python train.py --d_model=384 --norm="rmsnorm" --rope_fraction=1.0 --init="normal" --init_std_o=0.0355 --init_std_down=0.0409 --optimizer="muon_hyperball" --lr=0.00603 --weight_decay=0.0 --warmup_steps=200 --schedule="wsd" --decay_shape="linear" --train_tokens=431900000
Below are experts of layer 5 (counted from 0) of a mixture-of-experts language model. Rows are named router (the router's row for the expert), gate (a neuron's input weights, with its number), up (a neuron's input weights, with its number), down (a neuron's output weights, with its number) and show model dimensions 0-95. Each number is 128 + 32 x the weight over its row's rms, rounded and kept within 0 to 255.
After each expert's rows: "comes before" lists some tokens at least twice as common just after its tokens as in all text; "mostly gets" lists some tokens that are sent to it at least half of the time. This comes from a sample of Wikipedia text that the model never trained on. Tokens count by the router's weight.

# expert 57
router [119 156 149 137 139 112 132 127 110 129 140 107  42 137 163 123  93  98 116 173 138  99 158 161 141 181 147 120 132 102 132 175 145 180 111 104 124 161 155 208 144 130 134 127 138  97 124  89 134 128 157 152  70  97 141 112 120 109 157 122 120 125 103 142 116 192 155 153 171 184 139 197 122 142 119 119 106 111  95 152 124  42  99 122 162 107 107 143  87 171 157 122 119 170 103 173]
gate0 [124 190 138 113  95 136 102 141 134 178 126  90 213 100 111 210 117 176 146 183 180 178 102 130 109 127 120 141  84 114  93 164 112 136  61  68 121 123 143 142 134 103 137 129  68 136 135 104  57  99 176 114 118 111 114  70  91 103 139  96 130 149 112 102 173 140 126 158 126 115 123  85 128  80 113 180 140 160 130 142 153 125  97 109 113 106  74  57 127 171 132 160 161 138 128 194]
up0 [151 146 101 118 139 139 162 143  88  90 135 150 160 113 177 171 127 109 116 113 138 165 137 123 118 127 102  82 144 143 143 141  89 173 186 174 109 175 112 146 174  82 115 176 154 151  67 132 171 137 142 121 119 158 128 155 146 154 153 146  85  97 187 120 160 147 164  95  97 132 136  59 161 144 172 113 113 116 173  97 126 173 135 148  90 145  81 101 130 111 104 156 166  73 147 105]
down0 [ 92  96 198 131 133 118 105 109 135 131 135  69 132 110 106 129  89 146  73 150 140 158 148 162 114 103 134 129 123  85  85 141 142 121 155 132 135  96 182 114 120 139  97  92 125  96 187 106 168 118 101 143 126 175  64 107 122 162 132 145 145 149  56 128  90 111 147 113 159 116 109 166 132 137  42 114 142 100 100  78  90 103 138  91  87 108 164 134 167 155 149 155 115 162 135 158]
comes before: " the", " a", " his", " be", " an", " its"
mostly gets: " with", " to", " for", " his", " and", " has"

# expert 6
router [127 153 143 107 113 104  66  92 120  70 111 129  95 107  77 147 110 139  90  89 126 135 129 157 156 151 167  49 123 135 108 126 129 131 102 118  94 185 128 169 214 110 129  96  99 182 111 136 145 132 128 138 113 123 117 177  97 196 130  85  99 139 121 153 119 138 152 108 147 128 113 156 191 173 157 101 208 119 151  66 142 106 123 190 183 115 110 111 104 120 134 207 102 136 115 150]
gate0 [ 93 162 147 138 142 105 139  79 150 158  80  92 145  79 150 114 104 130 152 120 116 121 158 134 145 153  97  99 123  86 149  70 138 113 107  87 147 100  92 174 147 182  61 110 166 111 126 182  90 141 128 158 108 103 106 132  79 156 151 140 144 134 100  86 168 152  88 134 159 117  52 100 162 131 104 180 145 122 133 153 104 102 111 123 175  69 105  91  65 145 118  97 179 136 115 135]
up0 [127 110 166 145 108 145 143  90 124 116 118 167 150  77 107 100 114 153  73 117 102 122 103 127 118  93 159 161 126  85 155 153 156 105 109 118 178 143 104 125 128 115 179  95 142 122 134 138  93 123 100 101 122 131 147  87 140 105 127  84  84 115 175 189 114 114 144 153 142 121  76  97 137 106 122 108 159 150 155  88 148 150 113 135 130 116 142  82 174 136 103 208 104 135 117 142]
down0 [158 101 138 144 142  99 167 105 119 118  44 175 178  62 158 124 118  52  85 152 104 164  91 170 126  91 166  88 145  83 148 123 138 147 187 112 126 143 110 101 165 115 154  52 121 171  95 137  96 155 123  93 112 133 112 106  92 114 158 135  65 144 127 202 114  70 140  97  88  74 125  83  94 115  49 129 142 151 146 143 106 147 165 108 115  96 132 184 121 117 142 168  76 136 154 116]
comes before: "|", " of", ".", " in", " that", ".\n\n"
mostly gets: " game", " show", " Website", " series", " located", " area"

# expert 4
router [125 160 127 133 190  87 190 147 168 136  98  49  90 130 149 147 106 115  94 150 141  78 123 149 134 154 124  94 152 165  92 123 160 165 196 118 148 178  70 172 125 120  58 115 136 139 119 112 135 158 138  87  17  81 158 128 125  75  61 101 154 127 136 107 160 180 122 112 151 106 118 131 124 124 138  83 136 102 106 149 140 118  91  80 173 194 145 204 121 125 130  85  80 135 144 173]
gate0 [121 144 160  76 112 175  83  94  67 156 173 138  92  90 173 150 164 170 169 115 167 135 130 122 157 204 170 179 136 188 166 115 165 140 138 212 181  96 105 143 105  76 112 136 125 182 119 129 125 203 133 111 154 184 152 144 136 100 172  86 148 205 120 137 110 162 148 153  85  99 126  69 159  85 156 155 121 101 110 148 131 180  96 143 106  97  82 116 146 163 134 105 102 143 103 116]
up0 [ 79 130 119 106 152 142 149 144 129 153 170  81 105 155 214 112 138 158 174 135 170  81 140 149 147 154 101 141 125 110 117 140 143  96 127 132 171 104 137 120 114 101 156  91 140 134 164 135  65 122  96 126 129 127 125 101 144 144 162 163 131  96 162 192 153  74  83 109  78 148 101 116 137 176 158 194 100  92 119 201 115 107 158 132 117 166 223 154 136 102 124 132 122 119 139  80]
down0 [114  87 113  95  83 196  93 147  89 133 137 120 137 122 154 138  79 106 147  92 122 157  49 120 185 172 169 107  97 165  66 111 127 154  80 151 147 157 144 115  76 153 110  83 191 167  91 154 169 115  84  84  82 142  86 112  88 160 110 141 128 175  96  95 135 139 111 121 139 106 105 141 171  52 197 121 108 107  54 140 144 122 136 113 138 129 109 154 121  51 100 128 150 175 127 138]
comes before: " the", " a", " his", " first", " their", " be"
mostly gets: " for", " in", " In", " at", " the", "In"

# expert 19
router [104 110 254 100 148 137 122  73 168 167 116  94 160 128 128 165  98 126 138 107 121 116  55 169 114 139  73 113  96 157 135 110 105 129 134 134  93  97 101 135 112  86  87 113 129 175 127 152 132 171 150 138 109  62  96 133 111 140 140 108 115 132 108 176 142  93 102 150 127 113 119 119 143  68 102 126 160 131 168 113 111 130 163 163 148  98  95 147 120  97 114 155 122 137  85  94]
gate0 [128 135 164 149 183 106 155  93  90  68 144  38 116 122 121 120 137 119 136 162 120 159 100 117 129  94  93 136 100 160 116 118 171 118 120 113 131  69  68 109  97 111 134 131 108 168 103  89 117 121 188  71 125  98 163 127 150 102 137 109 146 153 116 149  92  98 110 179 125  84  88 134 111 155 159 207 117  56 139 161 134 179 130 180 111 160  83 136 121 138  77 128  82 180  95 164]
up0 [125 122 154  79 147 140 144  67 103 135 184 102 139 139 117 181 109 144 107 140 130 178 102 143 136 109 135 228 130 124 129 164 126  88  79 165 150 104 140 133  97  92 141 157 131 153 137 190 167  57 152 131 129 162  94 169 137 136 122 186 192 175  98 157  85 101 184 102 127 152 122 122  94 131 139 110 112 120 140 128 110 155 123 126 128 144 149  84  99 110 115 134 186 148 107  92]
down0 [ 83 122 116 168 170  72 166 130 171 211 117 138 166 141  94  87 159 104  96  87 149  65 161  83 178  69 114 107 157 122 105 100 114 154 119 132  76 123 124 129  63  98 167 114 115 137 144  51 128 105 142 151 165 117 192  99 117  70 103 139 123 143  84 104  82  66 135  89 120 141 151 117 110 159  62 131 127 204 124  86 114  83 116 139  84  86 177 168 149 153 110 120 100 110 161 121]
comes before: "-", "|", "==", "The", "===", "In"
mostly gets: " |\n", ".\n\n", "\n", ")\n", ".\n", "\n\n"

# expert 36
router [ 90 105 178 148 154 156 214 137 134 179 118 117 108 128 119 182 179 127 153 122 123 171 132 129 168 162 147 141 128 177  84 138 175 158 143 113 135 116  91 160 101 118 163  94 116 159  88 156 131 169 153  84 143  76 157 171 105 104  98 119 133 157 135 162 194 156 127 145 105 105 159  96 123 107 130 150 121  90 109 172 113 107 208 113 173 190 141 112 112 136 132 125 109 196 127 129]
gate0 [124 181 174 151 111  83 100 122  92 165 145  86 128  92  93 133 146 128 125 114 130 121 136 104 183 111 138 141 160 182 162 154 123 171 143 198 131 176  96  96  49  80 173 107 102 189 128 163 124 150 158  57 172 115 130 118 158 130 148  52 135 167  78 182 123 127  99 126  75  93  94  55 174 125  97 116 132 151  77 126  83 112 110 141 111 126 123  66 128  96 101 179 140 150 148 132]
up0 [ 41 191 136 164 107  91 100 132  84  78 177 118 175 129 145  50 130 129 123 131 182  95 142 142 147 135 162  34 116  87 161 141 131 122 217 111 146 116 100 117 168 139 122 139 140 166 103  61 135 119 129 104 137 161 115  98 146 162 144 152  88 119 123 168 128 158  90 148 127 182 188 145 134 161  71 138 111  91 132 165 150 137 133 143  96 127 161 138 125 135 136 175 110  75 125 103]
down0 [ 91  88 117  88 185  92 103 132 156 119 153 167  97 128 154 132  82 161  81 211 104 140  77 198 172 106  83 122 146 160 139  53 141 147  88  80 149 110 110 180 126 146 110 140 158 137 124 103 100 156 138 160 100 166  97 141 164 133 125 158 133  93 157  49 133 134 108 169 178 152 101 182 151 154 107 171  99 112  81 117  99  64 126  95 120 122 146 149 115  71 133  88 103 164 114 111]
comes before: " the", " ", " a", " his", " their", " its"
mostly gets: " in", " In", "In", " during", " through", " On"

# expert 48
router [ 94 140 173  66 164 144 131 139 172 184 114  67 142 106 135 140 122 105 168 125 131 128 170 158 161 197 125 134 113  93 137  96 132 138 143 148 173 133 143 161 108 125 119 105 149 147 112 148 117 190 178 110  99  35 122 115 125 175 131 150  96 138 133 134 175 163 126 161 122 181 145  70 131 101 162 139 124 154 160 170  72 123 123 152 144  81 136 132  67 121 124 100 150 162 106  92]
gate0 [122 165 110 164 106 127 142 121 186 134 174 164 144 194 135 142 129  59 137 151 175 165 162 135 105 137 154 209 114  62 142 102  68 123 128 137  91  72 138 105 138 114 151 144 178  82  83  88 108 132 156 199 129 138 126 103 143 146  95 146 126 172 132  47 130 194 162 124 206 129 163 209 149 163  66 151  95 169 122 132 140 129 123  83 142 141  94 144 109 127 162  91 103 124  99 162]
up0 [140 141  88 140 154 187  96 110 141  83 127  80 121  86  95 127 164 172  95 131 113 194 119 143 121 108 189 177 135 128 133 124 157  85 149 158 120 162  86 114 119 104 124 150 186 108 160 163 160  95 244 164 177 124 109 118 129 137 145  70 161 106 134 168 190  92 156 179 174 126  94 122 189 128 110 157 157 138 203 121 109  98 139 176 148  91 182 113 118 147  97 155 146 111 194 137]
down0 [147 107 147  84 108 114 156 162 105 143 130 157 132 129  78 108 150 138 149 152  66 128 137  94 151 147 139  87 106 112 116  94 128 127  52  58 166  84 101 124 139 167 134 103 129 133 107  96 142 128 149 119  65 125 196 102 155 107 116 150 107 100 134 117 153 113 132  97 147 151 128 136 156  99 125 156  76 160 138 184 114 159  62 142 137 160 127  86 135 149  75  23 145  70 137 109]
comes before: "|", " ", "==", "-", "===", "The"
mostly gets: "|", "==", ".\n\n", "===", " |\n", "==\n\n"

# expert 25
router [124 147 180 117 117 130 129  77 107 138 106 104  91  47 116 138 128 115 139  91 122 173  87 154 114 155 153  91 154 156 117  89 145 112 109 116 126 181 181 133 131 123 150 110 176 131  90  93  78 135 107 139  92 101  88 154 134 163 117 144 114 167 129 140 156 105  93 123 124 154 117 120 231 156 148 125 214 175 136  48 101 124 135 157 153 130 105 158  79 147 136 175  79 142 153  54]
gate0 [ 84 130 147 100 144 124 169 125  84  75 153 117 133 173 151 166 153 164 121 123  67 102 127 128 132 167 119 213 125  88 151 123 112  84 118 155 180  99 111 158  70 152 169  87 155  96 140 162 153 179 102 152 136 139 140 139  98 195 173 145 164 113 127 109 126 164 125  91 205  94  91  77  91  99 142  99 143  95 167 161  63 178 111 232 107 165 108  75  77 155  73 104 124 121  82 145]
up0 [ 82  84 131 120 145 148 157 113 135 185 146 113 129 145 149 137 109 130 144 108 183 229 174 152 167  88 142 100 115 142 126 109  95 134 105  50 161 113 103 141 123 177 159 113 148 154 112 255 153 168 169 149 159  77  95 124  91 102 126  94 120 206  76 127 152 132  84 119 110 135 140 146 172 127 117 131 113 135  93 179  99 132 142 126 140 130 133 119  97 112 154 125 133  97  84 176]
down0 [127 133  84 137 130  72 173 142 180 125 136 137 139 127 148 147 190 101 100 153 147 165  94 157 110  96 189 142 127 112 130 167 187 164 119 180 140 140 134 118 145 133  81 148 136 104 175 153 131 118 104 180 128 162 106 122 137 185 106 116 135 118 157 149  82  86 148 161 100 106 139 116 156 147  95 125 138 145 159 162 126 100 201 112 124 149 127  68 185  93 127 115 123 111  95 163]
comes before: " of", ",", ".", " in", " and", ".\n\n"
mostly gets: " station", " line", " song", " group", " series", " village"

# expert 7
router [110 146 157  50 174 126 103  99 124 134 144  96 155 129 101  63  76 148 123 109 142  81  96 149 155 172 101 143 147 146 126 123 151 141 160  77 113 143  94 112 132 112  97 158 176 176 144 131 130 177 169 111  66 103 103 143 162 145 148 116 181 159 128 162 119 130  67 158 141 203 137  86 158  91 165  96 123 155  92 156 116  78  99 127 131 106 139 154 105 129 134 118 156 157 139 126]
gate0 [171 159 135 120 111  73 154 151 136 101 125 112 156  99 109 208 130 137 145 108 139 131 121 120 140 134 135 150 119  89 122 118 151 149 116 187 171 150 132 147 147 142 113  93 117  94 126 123 100 174 159  73 113 146 143 161  65 134 133  72 126 125 162  90 111  98 191 114 119 122 141 148 110 140 158 136 119 118 128 157 126 106 117 187 126 163 208  81 160 135  98 141 139  97 100  86]
up0 [141  89  96  97 120 148 158 138 173 130 153 128  99 139 167 127 148 140 112 117 109  67 141 133 107 148  73 107 182 170 138 142 180  61 137 137  97 127  96 219 179 109  96  88 130 130 124 165 163 130 194 148 103 130 167 127 152 127  96  80 171 104 142 144 136 121 129  81 106 131 198 140 171 145 137  93 140 181  98 130 139 172 105 142 121 143  96 133 131 134 115 169 132 119 140 119]
down0 [156 130 176 121 174 159 155 178 154 135  53 119 120 144  55 121 115 121 103 182 132 102 119 105  96 126  93 125  83  69 112 150 193 104 156  57  84 127 116  99 121 108 169 110  99  61 144 166 157  95 129 155  96 170  85 172 138 122 163 135  50  95 180 131 157  99 143 147  80 101 127 138  48 119 103 206 110 111  95 170 140 173  81 183 133 138 190 118  94 127  92  62 155 108 125  74]
comes before: "-", "|", "==", "The", "===", "In"
mostly gets: " |\n", ".\n\n", "\n", "==", " \"", ")\n"